config.toml
n_experts = 64
d_shared_expert = 0
moe_layers = [1, 2, 3, 4, 5, 6, 7, 8, 9]
router_score = "softmax"
balance_bias = false
init_std_router = 0.0131
n_head = 6
n_kv_head = 2
vocab_size = 24094
rope_base = 10000.0
tie_embeddings = false
beta2 = 0.98
lr_head = 0.0134
schedule = "wsd"
dataset = "wikipedia_en"
Below are experts of layer 7 (counted from 0) of a mixture-of-experts language model. Rows are named router (the router's row for the expert), gate (a neuron's input weights, with its number), up (a neuron's input weights, with its number), down (a neuron's output weights, with its number) and show model dimensions 0-191. Each number is 128 + 32 x the weight over its row's rms, rounded and kept within 0 to 255. Numbers have three digits each.
After each expert's rows: "comes before" lists some tokens at least twice as common just after its tokens as in all text. This comes from a sample of Wikipedia text that the model never trained on. Tokens count by the router's weight.

# expert 39
router:132078151091146176178177136160164181080086136136153086138162166116130108164105110185138143110073129091103172137117059113136093079141090156137121077070151113183103169172175120123137115098088086156150152166147147106200159104108145116054089157145132071077135074060161105112128101114108160123146089171117122148152134190154174124131151083103107097174160097089140147177131134196127175114156117108174113149114172116172113186111100103147143145182120133188168151156111130117114168143167121154135096105139168102093110105144171127156160087154098181158121154107182106129100152095168126105
gate5:130132187126117092152127181119130102119082113122077131141150155145126212089108095123119096095124106104170117158165075173165115140115131163159120138168069124158142159131049111125148103138108131084122088130149068141179111142179115145106148141187085108063130182092099120052136119126082146126122111161117061181168164148116106135139187084134109142078133124100154085133148125107129193117126099070123120130080141090090141222128129120138136150101166108186124132117123117171065124136166111071145111097150122186189104121132110125173159144167203104151120142132160061091117192129115145099
up5:163117012087127164116137079137143152156146100124175149137051099092146071191140153145128150178129099165142150100125146097047132116162116094115094109075184124110104123117198137163130165140126156160113166128144198147078118136110126094149079117058149152161115083140130100205116102164178107090131144113119142111136071110138140123091051174128111128137126119160079151078088133159114149119098135110094064133154123139162133061104138084153102138153081186118111109129127087157138148118106158167124156138119101108102149163120151158125067132140069089100141114186103200144154118137119151133
down5:121149067135149126155164094148121116190086091080136116170159112100145132093092149118094118153095155111075165086109107122133158129160129147147116091106149111127164107169153073133105115152146163164126105138124126132117144116201130095128108177208084204135151086132107158119130137098136137106106108106190112190102094149137112072080113159145075141176130084065122097142096153140142135118113136118109176151148133100132123155109121140077123245124157121172110202119220133080127171109142102112063106147100138119103160164065148113139140127067076170125172104071178149109175164094139142121
comes before: "| ", "\n", "|", "; ", "1 ", "2 "

# expert 50
router:150121131085099157130142114149171149114121158117165116158154122187073137184128102166126126090050154067116133095137105084162110091114126122143117086110138090160091120188142108108099126109086123131141160147159109120165151092113129086080131111151128061082166074099156125089102093167133143106147086150115133143141160191164158086097125102178098120160140096072186134149100157203154130103147080103167143190126146124159115133111107102161140183180137185169131186126100098115113165065145146165145068125120159115092088134079140167150180075166078147110136163167138061121078155078094169105
gate3:123111128120119125162197149119093117071098159164142133152095144107120126130177132136116100119121159163134099130064107137122128089121098151133104150133153210122103096096119128100114116065103121181080125116190165124143199173144110035150078113145143135064108127138131111096108055116104117093082086165090149172115077121158147098132166168175131127144125119105118111104187139103085195141133092141133140119135097172113084139130095155139146111136132132150079142148145085153101145113114145128130132142139146099168067200121150136138121207117052136109052152179153206162102145114211172082
up3:149105108102123166188151128105121130109088141134067156148137117103124134093156168142187147154104145141115093112089140153125185121097112156175112123164125190090090079090119076120084112091097115179110073163229135114139155173182162081157078106131146102107096139173088112102113122094155085127064085135143139121087081180077123087139164147142110117133150139138120148137158134127160096109085119128155148138146091163054076141158136134177157054127136164187096167158153092125080115099103161135096145142090141129194129125123134128150124170078065125125076202184132151146093097103166168132
down3:181131165083159135083123148131140190127072094079140150083133082133120147104165127099161170123132152144136139147105115130143180156107170140108124109127146100082145079106144097120130195130151170121132061098110106118154200183130080135163088131090186075118087165107160111101164128168126134127089064078166147193059153190171092172122102060123136149099153087110094122109152137137168127132087164120154068079128136101132122143180162125153159171108105170115100077115120099101203114093132207121135127131093177140155171150200118175174117143131163115097130139121127137087166139108108103119
comes before: " ", "- ", "See ", "History", "Early ", "Team "

# expert 14
router:194142181081106132136153101181132140094115152070163120162144133147082137158127147179130132088072118074120145123145106070149118096142091096187151138083172100156090125133144129108126140089102128133162160125125102152147152102127068146085111106174096093100153057065170142112143088151117098115154118147096115222128134185173142133103142105126107085139121072116180117116145125175142161094158120145152052176119169098103090137084086117115123123154168176143127169148089120154119144090139126153176081130129188105119089112085126183134180083203087172076142168156152074143105163092136131089
gate2:172099132150133161161183158149142123079155113160111069057135165149127124141167117162115057166176100121107150144104150163143107141183090048162096104142120094179112140144166156112119106091098101160127084105071073101162139142110179097114149135152087140148148149112163160117173076099098141075125098180145149120182107156225098098092192148086116142120082074129101107163080158167098120135133118104162099102074117104142157166134124139106142165131133113173133108119168097137138132136142139182164113156191114099141127133135145117195220104115143097098151129104114096098098194145083098097
up2:116124147134082100138107103142155154156110192128156090176141118107122100165100103076181204111157216117161141137086083096111110151138139239091142154110120116112114122166136120121143096174147138133143118098132150076093123097092117141155084137144139099079155065079123142129164197137138137068151157144111121091085132123099150156155072119125147172139186121097127226116135118142151166171144132131081165179138160129097153088155073123129159141163137181080137186123139150118126144111100093120202099123126090103107129104085150088119098136075145146185113102210150195128151104108134124124
down2:132109213133118123157173129118157086136128172092104130104108086087132208111172149148124197169118193100184085138125145144103155182146125192128143093096154081101055167157140138119096151046122134106138119132169112122134144112159177098139150105090128137107102142088104180176114103132129116130122051122047160164162156110143185136121146147154153173105109075117150114129136106175148122117135168149128104081075189139104207094138130128156159091204121174141127063135112133103142142133152125172138152151081166132124098133123113192128157157176107155104167110136126173103175114147109077134
comes before: "and ", "was ", "in ", "is ", "to ", ". "

# expert 47
router:173148160071089171155146109155162158094096147091148117122143164169112142108142138133142112120044157084130171122164125097123093095159064082146157094104175138158068130159133161113141164108086142156164167157133087150168160102153116127112129144210097089145138092068140102082128084117150103124162124136094106185118153185178149132147111099123087096167132088088164096139130133147132149084184126145201083168102159094138100152105066089152121155167165172157113158170127108129116147095144134161158092105138173109106123128089171203128178084177085143126158171159126050138095157085093112122
gate2:147146123137133177120088076136139149107121098112128159087159087134082140132118169188093123067104190078179125141085125101143103139133190070117136099141157095169105105143129138151160137128150148158097130151109092115190108128084151093120072185169149111174129107064118102109088153105154115139155147130165109163133126134116173117123137100174085135146136132079132140177124202138134145126105109121132086203062137139114104123191080061161150103172134113200143132091177071165114144074100080156160157094122102136171144122205141106149171124111111089168123116142100141125090072063171063142
up2:125072078112130115147180181094105114126159145142149101176120167112136148136151081069150126121126124067100110148162121138138147089154091185149119128101118150111128145169124135136157113130084106132128152085114109135064158115130063159110186070148071147056131099196171144139147080146118136100141097135076127126126166127103016110128111113173200106118157147173120118113118111160117153143182108144127168100138101088165117140097163144109114184081114115089191102170080137116132161095114095099068078122142199120090164127100160134090118131157167148078140093106130126128119196155172190074
down2:137127174132088058179120105101107145115129100114098105126123152116110094146181161177109155150102140094142177147158120066164115166108115132141147102190154186121137137144146129145154125092155078147120160137055122136135175141150182115073110131119099099088150141184134135143109173141176112081116071062140112144133133148158096105129063107125154171112135178122124168237097177159163062089069127104105123173111119077143116165153184107116161125118181110165146069165167098133158117187090135138096069171134160115150115088135102162090077152109133212124107163095126133116140099156106144137
comes before: ", ", "of ", "(", "in ", "and ", ". "

# expert 41
router:147094109079134157173159109153123213149096179104158104128156136132101121127105111167133091138047166061133148136163084103119091079150124112148139097116146123155118118172138120126135125080106120128133139152173093115163156147126125094036092123147112059143135110105139152083135113161179103070131118174105138220143172242139133141105188131130110110156157133064099137119166174186099157110155106139123082128118131099111104114098117122172162150163140155119160157172154132082129124067133090143155091093154180114085129092096112187133159116165106119055137174140161094123141133091123085082
gate4:151114106168194096078190074128142153059157126097081125157150166174096118081094137147174088131141103126102136100170168167153180072161082195100155098121101041098156134133115083092081120143131138112162114167111101128133143131114125145101144116106145127196168112137151135167129177120181144142104124146142120162084216143149119189116158108134143131122052099140130103168082091137167095116158152132079147100136151119162167115158095180061153127135124162145085122115104140094113111113154139110103152069137181113127064170133112065136118120133127141062126127111129138120107235130101140139
up4:159169134141099145129162140147075118155126180106174137117167117150147119111127149122148061137062114114195208126152142120167078202140163149129130076113149131112147092128101095104154135146098175143100088155113102153128189125162133094177072148134104097119183152090066125128050174131148107133141137138158135170128112064153105071200130137131097179105142136119102135124088063127118113104169112089088132132136087099106118125174131117177146054103102136197154119108159120089104147147091163149088021147141058140182140163124144109122109086104130098165100174114120130142145158131131094160
down4:108122119171107107111124156119093130137146108082156179172166158095107102088103083144103102141145119091057177122111163179121127203157100133106103165108147172159072135151107122106169138179163139110165111093146132093120164106055111183163119162144121088126120112166170098117102099160127153142114106130096108174114109183188142029120103106129117152204143170123132134129074116118166080096098115075165119117109118075156088123103165171144098169118134134197152169116040138124108121102161144184058128134163139102148095141134098129127102131032114126167106113082148161114165151131133143085
comes before: ", ", ": ", ". ", "==", "\n", "."

# expert 5
router:128128145103127110170119124135114163097096141094161082124152164145100089129132121166156118087094138142116121132147131117149112067137077085154200125093152088131111129187169166106138162095137090133145116141106127093177133122111121149080151143208084060127149132085106167097121098112144146111104095172096114244145123245181131123104146075154117091175144058083138128161109169131108138102150132137146076134099126110177092163137123111105153211183143192190166174109120115142113152110109117171145111150151155091137115113157157180103099107159078155088110152144097082160111152095128107126
gate5:171114104151114114111109111163073132121141131152095068175160112151111181133119093175112119135102111118092098140130150117106127133091181126106163144139117128142123080128137120050104137095073135105125151126153079185131139138116097131113121185145160161142093145101087170160086150137135145174178152249139108195125124116145094144122122156145101102141066142123128122161058118111142143104129147086167150144099127066145137151124209095121106154115172114133204184126206133154066218104176125089127153144104138127141089082139079136132128143137127153178094169222124089165102110096144124103
up5:113112143115104129171102229099121118123129133127113158111095147106105087118182146116139124093120140136108152126081149152131169117180135178164157139091158114129132155132075081103082152135172129139138076110149097101103125105126133092134119102109112113090126107139179126045114196145145073092142121110191157123122177076088095058152156153091142143110166174065162170044126096109104125185129120137105119096068141179130141152124107099157149130100021094101129110178136114117117114143083136066113137127145159140089138177089182108145144132129139086084089102086154178104126188145092183173
down5:204171138138139138073167161158051135123131105133129138132118148197144098156097124135086120133078084146073131177062168110149108088138089163154129161106145140117163116069138131163093118161165124056115124119129116172102131139136171131107101136109127077173102128130177139143100120104196170092141150155156131099132188163104159112099062125127151125153064129048207142129105163062070139133088114133125163181051165138123123078117149133177106076161147136142131134097154151127155136146124135173119164086171109138160118143119129127099130207097093087165103093185163109125130142090170129098
comes before: ".", ") ", "°", ")", "′", "^{"

# expert 62
router:171100124120120180171132097159148158078102112112160079158147150132095140107121095160116128053090130116099141140108126082105096023160101085132153139089174145157116144167174112141142146107091081184147149142145128122183166145109074102080108140169105068141121108105125107088116110134155109154122102152113077187161154247153191142112135096108091098140155064098168105177111144164117118090166109142153140119103157102160147138128104103172160110190191149156167188145131074151156173154141117133154137112145183127110079132169133144159152105148077141106133129159097138151071172086144145106
gate3:207132090130120178087157108127121097105123115104157113168134194124102087188176118127109107137112181150103175112067149088166086120198111125129119133104143099186139057168170119163146144121065116204116126126158058074109170133109106107127160119139106138181186094128129074168095095080141141187100099152114150106156154172111146089110130093156076138135111145170193094154131141228135062105107100094164176183069189175159090103120127064132141124111112121126083114139146146124132149159147111128146135113168167145163110132140123136128151129074130095126151141120133110147149154089134112128
up3:176138159129097192112104111177113129126144164095093144180074164134121143151100100094117142130112177164109175140139151091110099100173113162123118108164113125167145134221133141141115132179135143132077132138136105147188158165195143124138181157175103119113140072116150098157122177076065161131123130097086072106146127109117097143134107181070132121122186178147219155145130107223137130124116119107133145168171152143141120174115091062070133125147129110145081127116114061175122131118116158109161146153138127181130118142112079122079112131106153133093124102196117103196136169103098048142
down3:071171146139136114144116117096116102141103169137137159106157108069137141123099149165117094136114103103210111105168139127109137144105122166121162113131172134107143122122172089136184118115135107090110143135148167136131126136089098109105100170120141137100145117062169178118116162080089161102165090105155118181104101103109159121094189148143056151095136081098118159134122092130101142096158158080044124096119115133169129181060184189122149147136126091196099141147094137116122142052061150139176114179095112143213126128051131112087162060081130129117149136086126208069116140145157120117
comes before: ", ", ") ", "–", "; ", ")", "s "

# expert 19
router:144126138069102144153165113166118117080046184112140121145172145139072157146102102160122117114066145069086175131177072084129098111153130139143130110100156144133063130153158094147116143109080106159195160168161095118172162128151125134112074104112120075118148064085129115098108134170171099125145088146099088163107150193136165139087160121115075109143145142063155126132116123186109152109172073105152114148094165087155096181125108128180142116137162148168167169143128122156090141082149130181129128141176185097097113102127149184155153082113084121148079175104178129093081124080100146078
gate3:170129156180126098096138120117131151102112119130215114104115106122193120173097093144112076144122105118087146164149147124114099160153126118127110065124082106105106123081153095136074106147116079188127101089123156050098088134184118124155153112132155158136178063087128192127134133146079139136097102167190147128171108112093090175137073129090106133199191143150070100133126129126116122205158133095166150130115143107160117147114118123094080110099186112146153100184120128148165073103104192104118099110135113097102050147151167125112111128134160163204102180069093139179124122148167145134
up3:058156163082138132139162099069134124122158158137098103108183116114155098110184113107105184210126090133188084140157181097093207122161117073138149147138109127131096132138147132086150129115146114079136147133088106099114100165089129074146156169132107130143084093138126121110142168127083160149084088142137098135128089093146175111210139157106148114155138134134165116126091139131145125142115080199139109113142107139103181113135141181098127121125051116083143109122142077104147158156176112147119229056183143097142184106098168076197140104123146150112156086127126156093123160142054116111
down3:143145134088155149154140097091167133153087131134088155147088161101092139160075091170145107103105113122116121140110096085149180067131135071148102187183168097122097212111124071166108142129095127131137117115081121143131064070115111168173092128067207076146141154097127160171103130102126143125120099133126064210167094089150138163161109132129159167105091147096121138150120112141136163186140126115136128110126130152119129101136110161202096118165077104171072122147087156147114116092164076153100130169073150138146120103122092158072096124144172116148135088162207170165104115098087073088
comes before: "201", "200", "202", "199", "198", "197"

# expert 12
router:156096107110137161199159082137137184104096117102144074160158146128141110165129092152124117112082110075129144112136071138146097059161079118180118108114124150123079152151183092167172146074097122165095189117107110110168160128119126114087086112128131046155175110125160134106116060124134084103145099133134090211130198255110140125130150116108100124133185099110121127139137141176158135122180106124176050157115140122136097130118098079138181119164153124101144156145116088080152161110137133136147105098173157134141101111099132149132188091158047121111135145118149087150089128088121148108
gate9:122116150117171145123173112128120124127151121133135211204143162088087127161099177151126027121133152135166136082114123159096157136181092124139120072174157102151139149110109158132143147139118114133174112220127071090112120099140145152151132139155126143137088166137121115114139095104138163184115099168107121165107129083119156127122135104114103136084086145092150142197078083153168132085103061084081119118070199115157131154112102157097095144124129097195178117130171103134139160127144165129143114201151160128061136079143150129125176142181110186096071120154164086096167186075111120130
up9:186121183124078131177093132157170129126079181083163089119146135151121152150124116151138144052138134089058134155138148095172123100090149157120129093080178144148153109139146148142090095109073123118168124143142114089192138069122102136079147107161134119112066062096119158093097164126109148122192222127119112100153104155169192116080150138125159080204099108111168155139102109137124187108113167178182184185158142117110098144101113152114133150137139168134113137133051121165101136117203114147138148131071136146117110115119110181147074127077134176162099147131167159111103150108093117130
down9:175097118140142089150117119152145102119112106183129069116162116150221126133157167120145131084068121141106149148139135099113107145089145142094172178123068086159141114107169174071119156135139073099124147144171169192137168137123089161124145148139064049148202134145144159129191160099145137122167102118116146136142092185120132159152058156126127114128142099106073146045154103159113090140114116129120099122206138114092110123202123078152146068120071176098097112117108170117124148089122104087130102128078108177160094110183107158153141114158134100117143077138202108143131083118132106163
comes before: ", ", ". ", ".", ": ", "-", "\n"

# expert 6
router:151129149078126102203132142184133149114082138098126092169127164188108113156149112156095087127094169117091143132168082116155120102115138118141142136103156126128130072133156109080138143121109120143161162137192098134171156080094114069074125151228081043096117090096126158093065119105176137092145142165123077187082129207148135154122182114161125103178097087053159136126077170157133190132156101113144112158128153073153115183115127099130142169138157161160173166126129146177081154083151114123141098168140167109130128093107149149102136125144093136117125166128181120097100145081145171112
gate2:105128104122136118154153127167129095160116111098137162117172147084100171131070137166081144135130138056138167151149118138115154144176093131142137145179126086158104096139138127112136142153141134174160200141108127067148062097107144135129100138128151044129143132142148092198149080108117154171090105169106148161115132166166105166074104129136128086074131125128195107160088154122118118095150161133125087210158093145148067166118098077165139168162198099151163150134178122104096133154132167114130174190133206179123115079111161139118157083101182126125166201125130157161157129047148127107
up2:170039174120136137160091091078097149138125113090139119156118136138140096137076135132150130126116155178135135130133124153152173181117118115140148149128103225089138187139147146195105125102138082137152134118167146188182170094114126113145145100143144140179127086126143155038154117121124119081115137153136174064115141171178147090146133123077125118148117128141065182089123080151117113126080182090120151082102174112114099081103144146096124132193086151129129125138095139133148076208160156150134076116113148135150108131177157107162215180182136187113132055118190123123155117135132149133
down2:133103100103125215160181108151143088174150145091160165096164132122109148145084165165124142134128165182134150129141123097193109157157124158148124119138118155240090103144075141063146067150125132073163141097119132163144093103142115095147166125145072128109122131088145161098139098111181130154104125164079092079158156132085179070134095097096141077144106140153083117146121142120174050146105104123116104112146167150172128101131128155111164152172087079146161136171169140090146162062171125189116098196175141198158114121165114087120129136122104124127154089157128158143128192101143159160
comes before: ".", ",", "°", "0", "1", "N "

# expert 46
router:140119152074130148191148119147176124085076159084156118158170171170085125158136112141118136099082141071096157118157094086177111093130099151158132139093140107170122136158163109115109145087115104138144157145136124133200145097077112117085131141198134059104134064050140117095094103143119126108159100155117108122127130232173152122125166071130120072170149090078178165133100155171137148096143099116177157167161159096137105176122085123164178148168161159154141177138090106140107164086128129151168068163128200146124101108110139143121141111136117166099140180131147072106087182070137130127
gate4:149125144122073127092071119145136121117132191075130124114103208108108131128127157124074103141177095099111083128166130198120078137151152095160131097086127099106148114109113073144134157105073174124124148069160137145102101105164139082134123116137147122119149132144131179172070047053129146121129156133171085105117112123097151107131151130159135095127181144152088114134115208107163096132105210090178158155145159166173103167155127075197083133142107115133156125120169091137086171086162066092091139130107107088085156082146142149108124044120134118154145101088109082168123151186149132157
up4:134128109086095217154125154076076143112110147099139152095100161142119105111165165098069093159145082094152066150123093156130153107141152102079163127139196131127137110031097096166091205119096111159147144118084150114143163191134116100133148179124155141144128128135137132162087111093132109128163131109162094119155099172094152147152119120128116166124165122118101184145125168137147087080123156121183157141086137195100139137144114144135164054145181137122136148166146099135176084117083144124118147129107182098084173094233135141106140067117115082140158133104182085157118147152210101114
down4:140122177143127111108137139116071158088109168059136147137134148119165135170124085102125119124186085059145167071142150153134110167096160099115103136102128084145141116097146129115157130100166138094234082116146108131154102155130171142176123125155150132153140124142146129172158166131158122068177116139115113050103131255114118175148154197211145134108107105131109102150150141075111135131076129123090189111117174108158102123156133117131125098160134155118153114120120065163106202133061148169128108170130059141153101084120112123130166175153114156108173114114123153086134175097152131144
comes before: " ", "— ", "1", "- ", "2", "1 "

# expert 15
router:178134168086115185168150093178130160083100181100144079174159156165087131120123084147138113086103164078100148144128105072161123058161115126165153097100182135175080137184128132114168169096083096144158172169131096084163143119131123156065117117182108071120123103080145114109085108149166113081126116152083089156145149199167179148096140080161106096147137114094152139161110128131158159095154100115129101177092170122108134180142123105190146156164144168185173195139098125132096159113141101184168097126150153103094095086151138175152136096158072136142096153131140105145078145110122140085
gate3:144131136156139147103120076103174099203112091141166099109131165125122121115176175100119154182154119159093122116108163121117132145139082088121151116123153144103132087072171118139140160078162129096122092147105163092094147118131147157107162095208138130145157101171068104098081119108105061089114089116157109108168152204107151135125162099169197096086124086153168126186109136126136132111111194109090152203096134139130126123091124159147188115145143114163145074114089149137123153202112177152205119102085102129144114157145132104147083130115122104164094137119069118209156100136209122063
up3:185138141104103164113138146148118148165121139173145093160073133096157144118132169100141057151121146131164091115106108151132186197116060176123086147137135143142170108195089102129078155080132117137148113115126128114129126095147104146121116081132175166192123094126113148160138109090164107076117087157135111128147186123115168098126171146129071160135127170109106121120144134126167123153122069160058174151080099143064127145132101217183183047098106113136120130090114116185121086147129126180195158185145121176101084114154139130119111117083112140060074184200113110135125135095142120120
down3:103133134130152119104091158092151104146112127070168144157111106136101091153106095140158149153090098152048114146153084125171107120145163126137132179123161160157131140119068157115123137181097084174124166148163098117166101131147130070106173134120143199098167114123127174089108161132156158178049155129113126033146177090204139137109145194111155123137091154160124139124148132128097142138126120138113160120104142164035089060147188124095126141129096074118139133126197157123188195124187133150130144141129198119146162115071098129088166088118164099141120141135129139040134113144116158150
comes before: "201", ", ", "202", "200", "199", "198"

# expert 59
router:154079169107123130178180119187161180090118133099131126182146158123131103186107097155131109116104134075081153111133089106131075070128127138161135111086140140143092168153165135093155138065090078151154178138143117106173153118106126065074154132153102034152105084106166157104144098129144153079129124161096117136110171216156155119097161136138120120199134099065146135117128129213130173093145086118159141133088182084113115170123108132111117130154146174137142190171073116172142156099122123169131132142152190110128111102114144115151154081131083149084103161123188066111117128073136145099
gate4:154137132105104137094126059125185088096155144168161163118107162088116145093121117126189120099158097182094171083173174140133096118099163119143084070142142122138155157123140102147084121125113179183134126094084164138143137103071155176182127122155152169107159208127130145106153108113142094149116063144105109107129102105131107121093093138144170130130111123136131126158136138094093134149149086144184115111115102118149080130179130124115083129158133090087116154199182073126141202192134119138093123135095053140099120143138184156164130075205196167178106183103079164210120150122106110125
up4:184105255138094211107141128160154176159103159117117071091128154122132128122104143178120155116153177108117115102167157136069134143113101141142133158120205149116108098177140130124131139099134082140136134168141132124128086098135160106073145081156076149161055084162152154112133096129102140114097155104139127158165179145077098147152132139144141132139117166117097101150171124194144100099156117128174116179159068109112102151084178139119174160128107144093126084154095142145137106159159086149123059126153118113130137032142084109043136120137170130142118165105155090150186147109168092082
down4:056089117107138089135138171122091180115070129168097087137174114113088109104136155110178163176096097113133151115137126203088176118125084105088145087100116167122141161103128127119177134131102139133135134115040165143126176140155202168102161199119162167132135143130150075145197179099082146115164135074133105102120101101129140144186130153095172081115141111160136126112127130130108125138135139134132099091056127104087107080156141159111099104111133151120164153060131140082156100124114132145124128160147067161158168112173159127194083166114144113148142178208151084159090088075184113163
comes before: " ", "The ", "In ", "He ", "==", "."

# expert 7
router:136137143075092147186167120144150184100094148119129120140159162156070149147117120130141154083073154096081144125111068110151108075122127110162160077085123121142083081133161104099141138083094146160177148183136101128158147128115095109083096135141109054072185059115149133054059123134139127101144104148119114138129143219160149150088135108117097088164150112052158126134134158167116197116151116136138110151136127084153111146076140139179128128161170158146164163154118144106105147116150139178160044134157170106114142082069141172123168095177123160139139169083156088132111127050126124098
gate1:134099122129126151170122095159132136129081162136139146183191140106161108152153180141099062052113178126126166083148160146118118135164137133163138121165151122123146121134118106084112167138102077074113109109149119117134144142123199165092138113139148119032068170132153176162102178109103159122108044124130058118059108181135094111126147141156155056109157134129107188112145189155139164149167112126104126143106163086072131109120119150112100134124153050157156070113088033152115142098118122111107145152114126113139116142078140086149095148173146119140115105112109144084047115190134157099
up1:128165122141125122197097187131063160092114126149170111137155094132128049073153153137104072107120093164088121158139114092110112093215130085130111108149126133054143086123204117128127151157115109092101148177092099163130164135129188147118183149131138058091108156078130155173089138107105145163141092146159069112165155085120118171115165145175181141166111178121079107102157058120130116134070131159149153092162162112107132132140142147122150044140157130129127072155131101129112112101116078062105129149133172104117117138133160094073142130160132109138163104129108191181102116171143146189
down1:077109149172129136132138127136033089153171087105162184147113161129179103147152106122167109095095169122128198149166190133136110152168135197106151161164115168141111123107093133137157161126115130073063148140122131130106116095117064088157155086115162145097123169156175172108093116079128107130029141113108185103099152159177108118144112160121088143145147170148166160130127136121117118147205143071110213136101076098102135125120130164111133193102157044145148075135055089166133111130059101113084129153134112149147127147085146119096133140114134146130138118075102105096115124125109136082
comes before: "| ", "- ", "|", "==", "= ", "The "

# expert 9
router:179127121081102142194151114134138193101114134087135078177143161180145102136136084179153152093075125070145140157137077132159104092171105091165129143134151151142096095142192088158176167107092117153114170136139110151143175111104096087109096105171108039110177090121138120114107083109141110067152121148112120232150169222147141107124158125134115077147168096086121108140141167181124147133173147135169063179129132107110053129128127083153173141131141152130181145128121106108118141105127152148179139123146137183162103123060127150143174104142080138124163122161129100115110141071136128086
gate1:112161173089172163134164147155149172119125105119165114157141164119108141102138179157138130135129121101099134125170152105085119194097117142097106072124137169132154172079098138126129139109166162131156162136103151149111169130143159173145118095110198158034090118117087074109193086131063138124183067165103131046087095094071140068152074148118133120155146084159119144130094113153225154175172041074129157172151126123148106144121153150146073118125096099114156158150188158145163091136176110132133150122125125117089081127089117115100114156159109147190135129135122129109150174115106114175
up1:127123162139060106133144171125130106107137157129065212103175080137105104111148136105171093144123143096099101171113126098141141087123106136180121164165137088128165088133135170091115128111121131143150158124144115121150242109161171119123099080135102119168106176151182149110089135155153212134136146136169160144151123131183182146117149113142128108112104130029175158165168138096123157067112163160123167137145144133132120167119130163183121165126152154113121074114112139137040160164145134117127125160144155123150238132169155139172140084147155163085090147124117086103190149146111064122
down1:098063172084086133103129117071069115061110120176186107114087134104156146084091151128106116151154122118145088140108075095129140151155127205127118150163160162171135103128189115111162097114137141107109183145143131167167150111128131081160092099090110120124141139126125154128151201109173115191099158095130123112091214094105154133085089120113141144133086138055126096196122171118136105141103120111115104106123131116085163129163082160115096176118088073097106102128117160159102125168142153076198110134183108137140121062151177138109188142158115204104166162096126113167165184105095135153
comes before: ", ", ". ", ".", "\" ", "; ", "-"

# expert 13
router:147117195088123142109130130167179115095096157110162105171120166157136108149131127189124135083091141112088150114154113094150074074170094126177173095094147124161108128179162158099168128109100133133147200162134112101198159065110105076086112111190089081120158088069148127078104076137165126134158084143098119201126150158150156097109155093127131116125139100110169113144105149153165150104170140120153095152134162102144088174106096091140151148178148145148129185155113099114112170079165127167165078126141175094096107088094145192144168099178087190145153133100157072124114173067105147118
gate2:148122182086107165128096109116132184143096131122119139214140114116092157094081134165138133072110161125152168072132145142129100190107142075177171157163139172112094139166194093046100136142116124125144146146135135086131144046137157124103135124114136144120078090099145040094032090121137094131106123148078116138052141135081146116142122176163112093162185144103148130129106104139138147152124165201156094085125132080149083109123160118130110109150128098068190097195106122114158141103132150100157070110138169147142155059133143141093147168116143106134171134135171159172087110137141101134
up2:101119097126110062133175154140102156113145191112149113100118129100152103130128123106137134155096165154097113135124140072122178114192107145094115150109110086125102147138097146175114116116116130138127122113099094184149130207154139176127055099146130128101117126123138150122221181149104119131143049129151097094150151131146086153130123089128110176088085155105119094136103136153079122136216080066128148119099132101139148179210102129100173138080109154140078173105122150090123083152146112147131117162152128106139085129169085109179151057059160141110044131181044096075142153134117103124
down2:082119145126152135123076222172087168146160119151129104105145097096146133168115097161161168119106169136125109186123124144154129108103120165111099140096198155141121185102156081150123112146135068109127144087080199145145154145147182137124140141123133083084130104141098117146118073188126081115133125090102104133149142176083149092139165151137124104158059123146154099150162160188133166084119157168142078108102130203088108113067095140123132169162136044114113099088052055109144119162101114096188096133113157102164142181163137158148075090082085139132120139131087114152136095159111120179
comes before: "| ", "|", "m ", "th ", "mi ", "/"

# expert 44
router:181134170091088139136165101166164158079119135092145111154149168146072131175103151140124125113095171095101136125127126069173112081131062139171131094127158127140088140145139108120118114094080108129155141156106118130165156083140092134077116090166120106117135062087152115102145089124129077125146107156074083172120142219160161142107129088131094101141158110089191127159124131170191161071153101120161072173122190121123079167067091120120160163176163163153116163154102072153103150100172142153173070121124179112102103096085158166115164099193096135101117167161144081123128180082108136118
gate1:155070143116121167142126069093165121088190155129113118125123127137104133119077080032125145171120124155128146140094124046206117109111191092142105172077177153138144168162133099133124117129190111123127103134086139120083135082083068103129153212150144143116142171132148113089143135139119084071152137128088155147095103160154124138120095112177161161155159155109154163174182155111161170094146097117101097100109069101108112149128159134130192147097163146128088173094102152120175105152120103108163115057110147105180183174110106152136147122179135090096211132156131112173123149152166138143
up1:143191177064099080183098128121121178115161110111137108196077157144070164140187099150136072181107144116173186121132104187123096162103120153131125092097123108100129194105119149118058183155124151191106143064119154176090128097176138151083139136113113132167098146147166130036156107123095125152120061127123169125050148105096133151154139139127119154195166117133132133107095165122126155162120126120158128080147105119142071124147119165084131086098113185129149136139113113129170123187100133169122159147160196132163125149118167159122137112158176142156110131192183112119092124127101153166
down1:087130143138158156136133072103135088151056180155086132169126109129119094129097134110118090097113139096103091077139148113048114152101079146119105174125131117103144137132135113118148138093127119088174120138156110085112068085135124102120098153114082095102097119090086130109070122121136224122109135133135104132158165126153104100152138115194130033090114091085146064105086115128117136179147171053128079143101120151194192158133133058139125150135144141091096072099177107141116196109198175125138103094170112143103135174160128144170151104120142127141155096111113076167178081188114133121
comes before: "was ", "is ", "(", "had ", "has ", "="